python train.py --n_layer=19 --d_model=512 --n_experts=64 --experts_per_token=4 --d_expert=112 --d_shared_expert=0 --activation="relu" --moe_layers=[1, 2, 3, 4, 5, 6, 7, 8, 9, 10, 11, 12, 13, 14, 15, 16, 17, 18] --router_score="sigmoid" --normalize_top_k=false --routed_scale=0.5 --balance_loss=0.000172 --balance_bias=true --init_std_router=0.00611 --lr_router=0.000402 --vocab_size=32768 --norm="rmsnorm" --norm_eps=1e-05 --tie_embeddings=false --optimizer="adam_variant" --lr=0.000702 --beta1=0.9 --batch_tokens=131072 --seq_len=1024 --train_tokens=1163000000 --steps=8873 --dataset="wikipedia_en"
Below are experts of layer 11 (counted from 0) of a mixture-of-experts language model. Rows are named router (the router's row for the expert), up (a neuron's input weights, with its number) and show model dimensions 0-255. Each number is 200 + 40 x the weight over its row's rms, rounded and kept within 0 to 999.
After each expert's rows: "comes after" lists some tokens at least twice as common just before its tokens as in all text. This comes from a sample of Wikipedia text that the model never trained on. Tokens count by the router's weight.

# expert 35
router,144,166,181,114,205,241,189,210,190,155,185,208,190,247,199,163,226,161,227,177,183,189,210,235,138,213,146,179,203,130,257,162,328,207,223,176,194,143,216,207,213,214,227,177,203,213,219,240,185,267,199,147,208,147,207,236,151,209,222,179,149,172,219,184,121,269,152,141,225,173,142,139,228,222,259,226,138,207,163,195,158,285,201,249,205,161,232,242,183,201,171,160,285,218,200,249,232,228,289,151,251,234,228,199,228,217,295,252,255,208,277,96,201,212,268,261,184,279,216,171,231,159,258,167,237,245,226,271,266,247,216,164,185,307,169,166,221,207,194,146,188,192,217,202,171,202,170,187,172,225,202,221,97,194,146,186,226,149,169,234,145,179,212,142,181,247,175,214,222,270,183,256,178,185,154,163,230,171,193,218,249,236,237,172,118,238,226,153,205,206,237,274,190,173,177,217,153,211,237,218,189,187,173,163,177,268,256,256,377,147,189,241,197,180,199,178,201,175,194,193,232,207,174,163,284,199,190,221,209,210,179,225,211,177,241,176,237,132,131,184,188,194,221,105,157,204,253,201,234,229,161,197,208,191,202,178
up0,207,154,176,191,208,230,213,198,175,119,174,228,246,213,169,163,155,207,178,244,193,285,172,111,191,187,204,170,290,221,185,159,143,223,226,252,160,163,189,235,137,187,234,283,229,209,210,184,173,271,245,202,240,224,244,194,274,204,295,179,215,186,128,153,187,226,156,202,226,189,221,231,211,274,248,239,211,163,221,253,228,196,174,225,225,199,219,161,180,275,171,228,219,180,217,208,176,246,271,186,236,234,228,227,180,143,220,272,230,137,233,205,268,184,170,176,216,132,135,233,197,263,237,238,225,298,239,151,219,183,199,181,202,186,148,239,117,282,175,230,166,196,160,110,208,152,236,204,132,172,267,242,238,192,136,273,228,242,148,225,230,230,206,132,230,225,140,220,178,215,211,140,235,249,222,216,262,179,156,160,217,165,108,195,250,188,169,213,210,221,175,216,230,220,206,185,165,185,177,202,164,173,160,132,283,238,172,248,172,228,228,168,278,166,267,186,247,262,224,204,260,257,239,215,223,199,145,174,160,239,217,223,185,170,208,250,205,215,242,243,179,181,175,136,196,255,162,169,171,184,194,198,209,239,237,172
comes after: " |", "|", ";", ",", ":", " in"

# expert 53
router,203,141,134,125,285,220,234,285,114,187,169,258,275,285,243,257,239,160,177,189,166,225,180,273,219,213,124,240,174,70,177,65,256,189,250,223,243,204,186,274,159,158,154,226,234,204,218,208,179,265,209,236,227,199,193,256,219,205,156,174,132,192,189,161,187,221,249,183,205,257,162,224,172,281,158,158,138,157,204,216,186,157,180,84,260,148,146,206,182,272,145,266,224,210,197,194,142,173,190,215,269,165,164,176,202,252,243,190,184,198,188,178,224,199,192,231,244,240,219,220,218,205,196,190,162,162,253,244,209,232,183,175,202,266,173,269,202,287,139,198,185,150,149,192,145,233,206,219,212,310,181,221,205,207,190,124,194,160,228,217,285,243,149,144,243,217,260,177,215,238,202,263,152,190,185,145,254,237,147,152,179,234,193,206,201,163,215,150,202,238,223,279,235,192,224,228,125,241,192,172,263,197,201,201,180,238,178,178,221,262,222,174,176,227,262,204,233,172,265,168,166,182,155,190,243,240,153,174,205,221,172,235,179,234,247,193,142,252,178,213,284,229,220,219,181,204,248,267,208,166,214,204,254,203,243,243
up0,214,255,231,184,220,188,195,224,216,170,203,179,147,145,189,257,144,197,195,189,152,208,181,167,204,178,219,204,242,185,189,196,156,250,142,186,205,131,157,185,213,186,202,171,239,167,211,180,186,169,149,276,168,182,196,262,178,157,256,181,148,265,258,235,191,261,231,171,170,197,186,176,174,293,229,210,288,242,206,119,222,248,178,172,134,160,151,181,170,182,160,185,204,247,236,216,212,230,212,190,168,189,219,203,201,242,227,204,167,227,179,153,229,212,198,215,228,193,173,130,210,184,197,236,217,214,183,170,288,108,182,178,258,305,230,177,268,179,218,184,195,207,158,229,153,218,162,230,210,202,245,215,102,206,249,189,289,214,205,212,146,188,103,243,192,278,245,275,142,231,227,209,274,293,109,177,227,231,195,186,166,237,198,154,182,186,179,187,183,255,189,123,232,105,227,202,196,279,141,163,170,246,241,206,112,294,218,148,146,198,278,164,186,168,170,270,220,202,172,184,243,120,238,147,237,218,178,188,246,160,164,167,201,218,175,228,204,201,147,227,171,200,212,208,212,168,155,132,208,207,201,210,231,185,183,196
comes after: " and", ",", " well", " or", ")", " but"

# expert 38
router,202,194,210,204,145,185,149,233,195,211,184,221,211,209,226,256,224,166,186,124,183,194,194,229,124,187,137,260,152,100,234,157,203,150,269,218,183,184,162,235,203,160,167,135,206,113,170,165,225,218,227,194,289,143,268,179,229,219,235,241,226,282,158,187,129,223,176,147,287,162,173,200,246,191,165,249,191,184,192,182,180,263,265,265,190,152,164,238,232,203,166,189,187,143,250,242,142,255,291,172,156,151,193,261,217,192,239,234,228,167,201,214,181,246,213,146,231,232,189,121,227,189,284,155,197,241,230,169,223,192,194,191,269,196,184,229,146,137,199,178,205,201,215,209,176,203,252,154,134,218,229,222,176,232,201,184,209,154,195,280,182,217,275,163,153,226,211,247,161,258,169,203,190,246,186,195,239,200,213,197,170,259,164,183,157,201,185,214,196,247,211,215,228,163,287,187,166,219,251,222,232,231,199,200,161,175,250,220,231,220,159,184,315,150,252,165,206,276,180,189,260,183,255,205,241,223,195,162,162,186,170,235,146,275,202,153,140,204,190,214,218,204,153,209,260,250,174,142,253,216,190,281,231,161,248,192
up0,210,111,172,194,172,227,153,218,186,167,212,257,176,182,228,202,206,228,267,227,154,232,208,199,242,143,248,188,163,206,260,224,202,122,200,259,228,215,170,204,164,185,156,192,206,180,215,196,180,273,243,183,229,216,173,124,175,197,230,203,245,176,188,174,166,197,202,169,236,135,185,229,182,236,231,108,180,149,251,255,159,229,201,225,148,295,241,214,230,275,209,176,156,205,131,187,193,193,184,196,216,192,147,195,125,220,298,174,213,137,168,192,254,232,227,145,166,155,218,170,202,297,159,250,182,249,259,100,273,224,216,260,222,194,123,175,253,182,223,190,169,167,210,102,205,228,250,250,179,218,185,244,160,205,199,219,292,216,235,233,242,270,258,188,189,219,209,248,147,243,210,168,186,237,203,234,228,140,214,195,207,222,176,209,135,205,234,166,250,146,163,212,265,155,223,180,196,283,204,210,250,176,236,236,201,221,144,247,212,231,227,199,207,167,196,167,136,218,217,115,245,215,179,169,264,244,143,219,238,198,230,232,250,192,183,260,249,239,244,252,203,177,178,137,204,165,191,184,187,204,202,180,299,172,246,168
comes after: "–", "20", " ", "1", "19", "2"

# expert 36
router,208,182,179,216,146,199,148,257,193,170,219,255,210,215,189,212,235,152,224,172,137,190,240,226,174,109,161,209,183,192,185,116,214,160,200,180,180,126,197,194,267,146,138,98,199,242,167,158,162,192,184,178,246,120,150,237,193,226,178,173,165,161,213,186,184,188,159,188,258,246,177,152,184,221,232,178,179,214,190,172,241,279,159,158,182,204,152,242,262,177,143,179,215,253,239,235,246,223,223,200,148,216,191,183,203,227,256,261,187,173,164,207,144,213,195,144,191,210,128,155,209,263,238,214,263,199,203,206,179,192,166,170,283,223,165,173,178,178,266,106,208,169,206,236,145,188,269,165,166,161,306,242,260,231,181,258,226,200,245,192,154,212,213,230,234,158,256,149,121,187,168,231,197,195,286,206,228,180,181,168,164,129,260,211,214,142,191,131,239,222,127,224,212,231,224,200,156,220,210,137,192,303,198,243,222,178,140,209,190,235,148,226,201,240,232,288,159,161,226,171,185,176,232,236,265,176,138,279,256,248,224,180,227,208,196,235,155,189,156,205,211,163,174,83,234,178,191,205,236,153,200,196,271,162,192,238
up0,160,160,231,262,216,250,215,100,152,185,228,187,141,190,193,245,168,240,156,215,168,147,175,165,211,218,255,138,239,277,206,219,203,249,263,160,151,248,189,284,258,216,200,142,184,270,171,157,209,145,172,213,277,132,181,238,171,210,170,192,184,183,202,248,166,242,227,177,271,233,140,250,246,168,202,259,181,160,210,178,203,266,109,247,219,248,167,205,218,70,179,221,186,202,203,182,194,212,176,170,265,205,197,209,235,240,222,243,202,150,178,207,245,176,154,160,165,241,166,219,182,215,221,227,230,219,204,179,177,218,181,214,209,221,182,242,223,278,248,144,184,173,120,185,225,280,243,229,211,197,242,193,243,199,196,191,269,113,173,219,201,247,172,137,240,174,186,257,215,303,231,175,163,169,166,198,261,176,169,204,178,233,221,180,169,145,274,181,182,230,270,184,200,282,234,246,197,168,189,244,184,163,163,200,204,219,245,211,204,179,152,122,201,229,279,141,191,164,230,98,190,180,164,227,282,288,148,166,156,155,150,255,190,161,247,214,252,171,208,244,145,196,135,114,219,242,205,234,151,166,124,147,274,158,140,239
comes after: " ", ".", "19", "20", "18", "–"

# expert 40
router,201,255,211,174,224,207,197,244,183,213,177,245,182,204,221,127,269,199,233,196,190,251,224,195,144,72,209,156,272,153,210,132,288,129,221,257,194,182,220,133,223,82,182,265,207,183,176,199,164,200,237,196,241,163,170,201,241,140,175,209,216,187,295,180,219,188,195,232,225,192,241,212,145,180,263,192,160,184,230,244,177,304,201,97,162,155,169,198,226,192,171,251,231,219,238,192,250,250,209,175,217,184,197,235,238,212,207,216,165,149,198,176,188,227,222,196,189,165,98,161,247,169,270,172,293,256,196,133,221,292,193,209,243,214,204,189,251,225,215,189,231,174,220,142,112,225,193,246,156,212,171,243,209,241,191,213,219,248,232,190,259,214,147,211,130,244,191,243,213,232,208,237,161,267,212,207,273,167,190,154,246,189,163,206,151,224,208,166,246,205,226,241,194,184,226,182,143,280,249,190,129,242,195,196,196,197,169,221,189,226,262,207,201,109,169,176,166,187,251,273,245,196,190,283,124,150,206,205,192,244,184,263,176,252,267,141,163,145,137,194,292,206,148,144,164,235,272,175,209,216,131,185,243,216,234,158
up0,149,244,159,179,210,182,204,216,148,187,230,175,209,156,187,172,189,214,207,197,214,194,272,179,279,212,192,177,255,206,239,175,193,237,226,223,243,214,242,223,259,133,189,182,233,238,160,185,209,212,213,145,141,131,137,199,168,179,205,164,222,114,270,251,157,206,149,112,238,225,253,203,244,181,220,179,322,163,202,225,257,244,201,204,225,189,226,198,138,152,126,208,206,196,195,190,161,256,182,138,234,161,181,235,167,168,218,266,230,225,125,224,263,227,168,190,118,274,161,270,203,199,154,137,194,184,238,249,214,262,173,217,157,201,143,248,211,210,185,170,209,213,242,194,108,230,175,285,186,148,198,174,196,232,185,169,233,230,279,164,175,175,141,220,193,178,276,293,224,187,158,231,166,186,243,233,266,206,133,260,204,170,208,129,187,163,173,238,204,165,211,267,154,207,210,207,82,204,248,213,272,99,188,183,101,239,144,274,201,175,213,192,216,228,232,183,185,182,188,156,172,246,235,260,222,213,257,227,156,189,190,215,172,166,161,203,215,234,144,184,174,226,129,127,191,191,202,237,169,228,149,187,232,166,219,216
comes after: " ", " |", "0", " $", "6", "2"

# expert 57
router,220,222,191,242,226,218,184,150,196,203,175,231,186,198,174,185,270,209,242,206,211,158,166,260,212,201,223,244,158,231,213,198,233,255,279,189,229,191,177,237,248,203,162,143,163,228,207,298,191,221,181,239,235,153,187,195,127,224,234,222,176,204,160,199,217,246,192,133,172,205,168,106,171,215,232,269,253,155,225,177,162,190,112,177,210,236,200,195,212,244,170,238,200,208,235,223,178,244,215,172,206,234,221,213,224,193,180,175,208,178,107,103,193,227,114,174,242,203,159,170,245,242,180,200,222,257,263,239,273,210,246,245,279,258,169,214,199,224,203,138,200,144,193,119,183,147,157,197,180,146,189,285,218,281,204,202,243,110,186,209,208,215,204,222,195,252,289,212,157,134,163,192,114,222,261,161,213,227,196,207,281,132,225,110,207,218,199,232,279,224,238,256,188,191,201,125,203,230,118,196,217,228,188,143,208,284,256,195,207,202,248,158,149,264,216,169,178,250,258,193,180,219,255,229,225,186,202,191,195,228,211,259,217,301,249,208,195,190,148,191,181,225,240,121,241,242,191,226,203,233,153,200,263,169,227,245
up0,137,229,166,257,135,235,209,240,165,268,208,259,216,188,190,197,257,187,197,216,236,157,220,193,212,211,200,258,177,184,280,212,264,200,242,179,171,189,252,215,259,182,223,180,250,162,195,197,177,168,148,191,240,182,249,197,216,211,263,308,180,131,121,230,170,224,170,196,208,221,195,105,256,132,221,243,186,277,239,169,183,156,201,191,185,171,205,193,197,106,277,215,319,244,257,254,206,186,245,280,215,224,187,210,211,154,184,214,215,198,131,177,198,181,186,238,154,278,219,227,146,226,241,207,188,266,194,255,148,147,234,265,219,246,159,265,245,155,146,238,186,247,166,203,190,175,208,219,214,211,215,221,222,231,220,243,178,240,130,176,214,185,257,255,162,218,257,168,212,185,172,189,269,283,147,236,200,263,233,192,180,212,221,184,226,197,203,127,166,224,221,252,187,148,235,162,260,191,240,212,197,215,166,155,170,210,139,233,265,156,244,122,185,169,202,190,202,160,215,159,227,226,203,247,191,128,253,199,171,178,131,204,244,207,175,171,217,209,204,191,131,256,200,153,136,218,200,212,167,261,210,231,248,128,192,192
comes after: " \"", " (", "-", " of", " and", " by"

# expert 22
router,180,279,225,271,163,222,194,185,133,182,231,248,200,175,125,170,252,204,219,198,194,162,186,216,142,176,235,278,204,114,215,222,254,137,219,209,197,200,95,195,252,183,109,120,242,176,239,218,171,135,213,165,272,203,152,203,171,205,209,168,175,237,168,210,215,228,213,204,262,248,222,172,193,238,201,239,166,179,250,116,270,220,234,196,186,115,161,158,273,201,166,214,210,178,221,195,259,184,253,159,189,217,177,173,177,230,215,223,163,220,198,144,280,260,211,223,297,218,210,205,242,221,224,201,208,223,226,186,186,233,226,221,271,237,184,182,241,189,292,195,213,183,133,236,195,253,258,199,218,183,208,222,197,259,166,239,212,220,201,216,192,199,171,222,195,211,251,153,210,163,190,263,270,231,174,242,178,252,184,153,190,257,186,278,231,186,252,191,226,190,150,199,193,233,214,183,168,259,211,207,111,240,186,290,148,167,241,138,212,251,148,184,164,202,266,162,185,165,162,154,181,162,206,178,204,262,174,223,214,191,157,320,159,288,252,169,211,200,165,213,194,183,155,140,165,168,235,221,245,141,237,148,156,105,230,248
up0,228,217,183,211,126,194,238,179,178,167,221,199,174,230,181,151,192,157,176,178,175,227,199,171,134,191,157,210,289,197,194,202,301,229,205,252,169,170,195,194,244,168,220,231,111,178,146,224,215,233,143,182,227,183,168,241,123,183,144,184,158,267,154,229,198,153,166,254,206,200,216,234,193,277,161,161,196,253,240,236,264,198,142,135,167,190,181,145,249,253,279,311,131,222,212,229,174,99,236,170,126,265,222,204,197,156,218,221,201,120,193,205,207,226,177,254,228,178,174,158,188,228,171,168,247,211,155,203,192,166,230,186,230,201,203,180,278,194,169,246,230,247,105,256,218,266,179,156,161,250,197,218,137,254,246,193,227,166,183,232,177,249,199,216,137,175,174,152,171,210,156,236,204,188,237,222,176,240,155,200,233,154,192,260,205,180,217,169,173,214,228,224,230,179,264,237,153,237,214,213,228,167,166,169,250,231,197,134,225,274,210,132,199,191,173,197,202,222,220,208,186,222,167,232,168,163,171,154,251,250,202,232,196,290,259,174,219,236,105,192,230,180,206,223,146,242,234,241,107,190,200,232,167,178,231,253
comes after: " |\n", "|", " |", "–", " ", "0"

# expert 23
router,187,103,219,219,230,171,121,177,151,149,195,236,167,140,208,222,171,187,205,143,176,219,189,192,186,168,213,209,130,196,170,134,218,178,261,222,158,146,169,79,221,221,189,208,185,212,176,208,212,220,147,195,178,226,280,174,256,151,284,219,210,196,165,195,208,213,221,163,219,209,118,223,208,242,273,179,191,236,218,166,220,214,148,206,198,190,214,182,161,205,183,241,145,178,184,264,195,182,221,166,185,276,164,273,199,200,222,263,250,216,158,250,223,254,190,169,194,247,125,150,191,217,252,128,173,185,175,239,173,170,154,263,216,238,163,194,200,168,181,179,208,109,242,200,208,224,191,221,161,193,141,172,188,268,258,280,169,206,118,188,227,252,189,125,210,205,201,266,151,174,157,245,203,230,144,167,300,200,173,169,165,304,139,244,102,153,208,196,222,309,133,216,278,302,201,124,192,214,161,139,208,261,198,228,246,228,261,208,231,215,175,198,216,153,225,162,212,209,207,178,219,212,263,256,192,186,223,137,271,180,247,231,182,228,241,196,230,219,226,207,171,175,194,189,179,161,235,215,254,220,139,180,243,189,251,226
up0,159,160,216,264,94,205,198,176,172,164,234,181,158,165,204,244,173,150,173,176,117,221,189,171,204,208,225,240,209,228,154,188,211,160,221,203,109,134,174,201,276,219,191,264,228,204,168,221,229,223,269,202,176,209,184,207,182,185,207,207,139,279,189,201,163,201,181,170,269,192,139,285,201,228,191,195,210,235,225,182,190,257,238,273,236,143,198,194,253,198,222,233,206,140,276,258,226,156,230,157,192,231,185,239,149,245,183,199,214,187,232,246,164,228,218,129,156,180,231,166,179,275,249,177,225,241,211,254,158,228,191,212,208,262,197,207,158,230,192,135,243,256,220,225,161,264,205,191,165,129,188,193,160,247,222,256,188,286,143,221,203,247,219,204,141,247,207,185,206,197,167,295,192,225,154,126,269,164,199,150,192,237,184,226,116,165,173,194,250,259,229,209,243,197,199,219,221,184,282,222,193,256,192,246,211,179,228,162,227,199,236,207,238,180,205,202,242,191,202,137,221,240,178,226,148,320,219,220,284,295,213,198,171,230,293,151,213,284,293,262,161,321,137,228,215,210,154,165,224,127,193,239,197,204,210,244
comes after: " the", " a", " and", " an", " The", "'s"

# expert 47
router,234,225,182,217,161,190,102,212,183,134,195,229,263,233,209,186,248,151,211,156,191,223,184,217,118,214,157,232,206,141,202,139,248,154,188,213,178,175,204,212,191,142,125,144,179,198,189,206,193,272,231,218,193,127,250,197,197,273,205,215,151,287,189,202,183,205,206,241,268,197,198,119,218,166,249,186,220,169,209,220,191,226,262,169,181,107,200,266,224,186,187,235,196,239,270,223,161,246,213,219,159,183,146,219,212,235,172,220,186,257,200,189,178,274,198,162,278,178,126,145,174,276,278,172,165,222,261,210,237,199,238,173,188,238,221,204,167,138,209,221,178,210,189,182,131,183,254,122,216,187,263,240,231,179,247,249,193,191,93,225,210,208,210,136,224,161,254,166,185,219,179,211,229,204,215,172,289,202,93,50,168,301,214,232,199,194,188,167,199,257,192,219,190,235,247,254,205,208,206,224,149,269,191,258,186,200,258,176,279,262,154,177,267,295,203,135,146,237,250,190,264,196,209,201,266,256,171,236,216,222,199,202,185,251,262,187,146,142,212,208,161,194,195,134,223,204,219,132,311,179,179,223,202,197,227,227
up0,223,216,204,256,243,231,160,186,177,211,170,268,236,212,152,190,240,211,204,169,202,227,165,227,103,227,155,245,172,127,230,117,236,165,197,217,190,196,179,255,207,181,202,153,234,256,213,191,247,191,203,162,166,102,178,190,197,197,168,183,218,184,152,223,184,199,224,220,188,225,230,79,220,201,238,259,245,179,252,191,122,231,189,137,232,249,143,240,159,251,251,306,247,248,233,263,152,257,215,192,163,186,178,226,219,178,213,233,114,208,201,155,205,215,172,198,204,194,203,96,260,232,253,215,169,213,206,236,181,192,146,212,123,183,139,201,213,194,151,232,251,200,212,246,184,233,177,154,153,198,141,191,220,229,205,174,183,170,149,271,204,134,220,180,192,232,201,142,209,195,232,215,200,237,188,269,249,243,150,114,234,225,158,260,227,215,201,223,242,197,125,197,266,147,183,172,189,174,161,120,92,227,274,248,189,185,192,109,239,153,166,259,272,235,215,116,196,178,292,150,207,232,230,191,131,149,200,177,209,225,121,227,196,252,232,208,202,157,224,209,190,233,226,274,186,186,226,177,179,281,203,151,174,182,159,217
comes after: " ", ".", "10", "–", ":", "12"

# expert 46
router,225,238,204,208,205,182,178,198,178,173,232,248,265,193,196,183,174,172,260,161,143,257,129,238,205,171,117,246,134,195,208,151,214,208,265,227,224,151,238,236,185,174,259,193,170,210,180,141,169,253,239,197,209,160,186,188,209,189,210,198,220,219,161,295,197,246,252,165,191,174,230,158,195,184,152,267,182,165,292,277,199,280,195,145,171,207,170,220,155,232,157,235,210,138,115,269,165,287,205,246,187,212,244,213,198,171,217,237,211,215,196,218,89,194,203,241,229,217,102,180,197,289,223,185,216,269,226,203,240,189,184,229,210,259,138,241,262,113,201,163,232,205,246,139,184,231,179,194,136,252,242,225,209,242,263,135,186,255,199,184,194,242,224,156,175,191,259,188,164,143,188,186,165,196,178,149,241,190,213,105,193,199,221,280,185,197,251,111,288,164,162,223,179,281,182,230,172,264,133,213,180,343,225,259,219,328,198,145,210,193,183,173,190,197,194,135,225,251,273,198,162,191,235,212,207,262,257,266,232,305,208,252,141,218,256,205,213,173,174,205,186,240,174,161,194,279,228,183,220,211,225,248,255,232,247,206
up0,219,270,187,196,263,142,145,257,152,256,158,212,204,255,185,221,211,149,186,146,202,303,187,243,198,158,200,172,100,169,170,213,266,244,149,291,167,221,180,148,190,229,232,201,159,185,178,185,264,231,223,215,170,177,202,222,182,171,166,220,228,162,204,202,237,279,265,216,224,220,220,136,184,187,226,248,241,171,250,189,189,285,142,123,294,165,191,234,193,216,291,164,224,168,214,240,232,190,157,222,184,197,282,256,241,159,192,262,172,193,234,145,153,143,163,215,155,175,217,223,192,249,237,191,257,245,277,210,147,258,271,166,192,167,141,199,323,236,179,180,211,246,235,234,235,176,246,185,188,179,174,159,219,222,232,173,141,220,215,184,275,218,163,230,163,243,216,170,212,219,161,233,157,262,239,236,218,219,198,172,185,212,229,203,180,248,215,117,210,189,188,173,220,154,216,166,235,238,170,224,279,196,215,185,181,256,224,152,166,138,229,223,155,157,201,287,143,164,162,208,213,259,178,184,195,170,213,262,229,182,159,167,215,168,244,181,204,181,142,193,298,231,188,178,218,204,251,157,270,181,191,220,192,224,234,201
comes after: " ", "19", "20", " the", "18", "00"

# expert 10
router,116,136,248,164,120,205,199,294,169,166,242,229,224,235,133,192,259,171,266,185,115,210,235,257,157,176,168,220,213,189,256,142,256,189,189,223,210,192,123,149,255,171,192,180,189,287,205,268,211,239,176,195,172,234,214,161,210,246,243,137,163,213,233,235,193,162,238,110,192,106,238,200,175,285,192,215,193,217,167,217,173,241,189,166,193,216,240,186,222,193,220,278,225,240,161,213,217,175,181,203,184,245,241,216,231,273,311,259,175,136,202,143,157,178,181,190,139,190,213,193,177,158,159,213,171,238,179,141,229,239,243,154,154,303,201,181,239,190,215,242,250,268,199,205,185,231,183,202,202,201,199,237,128,240,185,176,253,221,152,195,224,186,205,228,205,251,190,192,195,191,178,228,197,265,250,167,178,190,184,206,297,175,112,226,137,232,262,165,223,228,207,238,234,127,193,166,192,234,158,136,244,201,210,117,136,240,211,314,253,252,227,225,183,208,201,139,146,179,210,179,193,254,202,199,150,209,163,267,253,193,198,225,202,218,236,253,178,154,206,161,153,180,214,159,241,207,256,185,162,185,137,254,188,172,232,193
up0,220,197,128,204,221,237,229,175,196,192,188,208,110,165,171,192,185,196,189,176,137,129,186,263,176,252,93,286,212,197,289,162,183,202,190,219,260,201,198,239,254,184,219,210,231,108,179,210,179,204,172,256,224,209,170,278,149,248,165,131,269,170,248,206,226,180,227,207,225,177,183,154,206,150,257,266,172,220,176,185,180,221,289,162,168,197,168,237,203,179,155,280,139,255,149,183,156,169,212,196,213,200,231,187,236,178,266,204,153,271,186,163,212,191,248,189,255,199,175,215,228,230,192,216,110,216,166,221,301,281,212,226,185,247,204,180,186,98,291,152,187,145,198,258,226,232,129,151,145,178,170,247,233,252,203,237,204,193,146,189,241,96,172,127,211,251,199,221,281,154,147,232,196,177,191,207,199,209,200,116,188,228,212,208,179,235,232,184,224,155,259,217,200,232,133,244,185,193,212,210,127,251,119,225,156,254,167,168,215,225,228,161,198,197,167,133,197,153,160,177,155,195,213,195,226,267,129,269,245,142,169,208,160,209,200,112,114,198,207,159,216,216,187,218,228,212,201,174,170,214,229,256,201,159,265,161
comes after: " |", "\"", " on", " (", ")", " October"

# expert 41
router,107,187,240,140,59,254,167,258,185,203,220,192,265,264,166,243,239,180,182,107,202,174,146,269,174,174,139,240,155,158,174,183,288,166,206,156,154,132,104,247,207,173,178,185,209,247,211,155,265,200,218,222,207,182,187,163,153,224,202,194,248,253,149,242,193,183,185,214,218,233,185,167,148,243,184,227,176,188,225,160,127,199,214,215,239,231,206,271,169,165,161,192,240,181,220,344,172,233,238,156,249,183,231,240,223,215,260,219,176,233,156,208,151,226,189,147,281,229,205,111,199,142,219,176,133,235,213,195,240,217,212,218,255,247,154,188,221,189,231,120,230,212,116,250,103,313,186,149,153,192,144,192,175,207,209,174,229,222,203,310,168,200,209,206,147,179,253,182,238,219,194,249,209,258,171,237,198,145,161,162,224,289,193,199,187,220,193,188,205,249,214,213,232,159,252,151,171,169,158,197,200,269,231,178,175,178,282,211,211,193,170,191,239,146,203,135,88,195,180,209,202,201,240,169,185,236,220,190,176,189,138,211,125,262,219,226,225,154,173,210,217,195,237,178,212,207,221,199,194,220,154,241,180,181,185,284
up0,134,269,296,185,283,210,112,240,155,225,232,225,174,132,180,178,221,225,210,171,212,86,101,248,216,233,156,209,199,182,183,253,197,200,192,285,161,141,245,282,257,221,237,198,200,191,182,193,264,191,193,266,189,150,231,173,175,182,261,196,190,196,167,153,200,182,177,101,231,134,161,282,252,245,170,221,305,257,121,137,268,210,187,207,282,241,184,157,199,245,174,211,220,218,250,192,176,252,225,252,241,267,217,211,168,133,185,252,262,165,183,212,200,148,206,243,279,205,160,197,107,259,193,120,155,182,195,234,174,232,148,222,259,187,204,196,212,227,252,326,260,170,232,232,189,249,252,200,136,133,228,261,200,217,202,180,196,160,163,234,219,139,169,191,85,173,132,189,226,227,227,238,248,232,118,218,272,151,186,190,200,251,216,232,139,160,210,202,213,280,241,178,183,226,234,154,207,196,185,122,223,181,198,168,190,208,252,258,157,197,233,167,203,147,208,217,130,184,213,189,273,261,241,192,201,240,225,246,180,218,204,177,227,202,173,210,158,222,133,239,226,192,194,209,205,141,212,187,175,245,146,178,264,178,208,160
comes after: " |", ")", " |\n", "|", "\"", "1"

# expert 54
router,203,168,219,208,160,290,193,253,202,208,273,207,145,189,122,168,204,183,241,201,178,194,180,205,162,176,209,122,157,156,260,167,223,179,221,199,196,80,149,149,231,174,247,242,197,233,198,228,201,154,139,231,220,96,109,198,209,222,264,248,170,227,181,294,222,263,226,199,209,158,209,171,225,206,218,155,210,134,234,196,168,327,225,204,215,133,148,183,226,103,179,198,317,237,155,186,186,160,186,173,239,210,219,203,206,260,228,258,179,168,253,209,186,250,193,129,185,204,203,171,235,229,255,175,243,293,269,178,281,249,206,193,234,283,212,188,238,254,234,172,156,245,215,143,224,250,224,245,154,228,234,261,176,223,233,231,192,194,200,307,177,242,233,178,233,198,155,158,186,171,165,214,226,245,245,104,186,142,215,178,281,259,182,149,158,251,184,179,263,205,173,239,209,231,232,273,180,326,211,254,186,179,198,149,178,187,262,190,209,163,177,169,252,239,238,208,180,205,208,201,283,203,191,204,138,268,190,150,170,259,163,212,181,238,231,199,206,129,148,216,266,151,121,197,260,255,276,179,209,270,170,198,232,178,207,257
up0,167,228,159,282,246,180,162,242,201,153,182,198,143,156,126,179,200,150,208,187,167,221,182,188,141,179,171,253,205,239,204,145,206,169,246,213,195,96,188,177,234,273,243,239,249,175,189,221,175,186,183,245,202,181,158,210,238,164,256,217,149,205,237,221,200,163,174,215,206,100,121,194,206,269,154,218,224,199,145,196,268,227,145,210,283,177,251,210,195,124,143,222,139,147,219,201,256,205,172,247,211,203,176,194,181,178,239,164,207,167,238,260,169,200,184,140,216,174,157,236,200,217,262,150,295,253,128,120,248,279,192,185,221,208,201,201,193,164,229,225,192,225,207,102,178,186,183,216,217,244,225,196,228,221,182,206,191,238,273,290,225,260,183,207,204,176,184,281,247,214,192,217,178,173,243,235,166,254,184,222,210,259,157,207,212,246,194,142,190,211,147,91,255,199,178,217,163,260,211,271,178,184,91,181,218,182,118,206,217,252,166,146,187,197,193,212,200,213,161,136,228,232,256,156,291,183,187,204,211,233,251,199,173,310,137,190,156,214,222,210,177,220,138,226,212,191,234,203,219,245,199,152,228,231,216,184
comes after: " ", " in", ".\n\n", "In", " September", "|"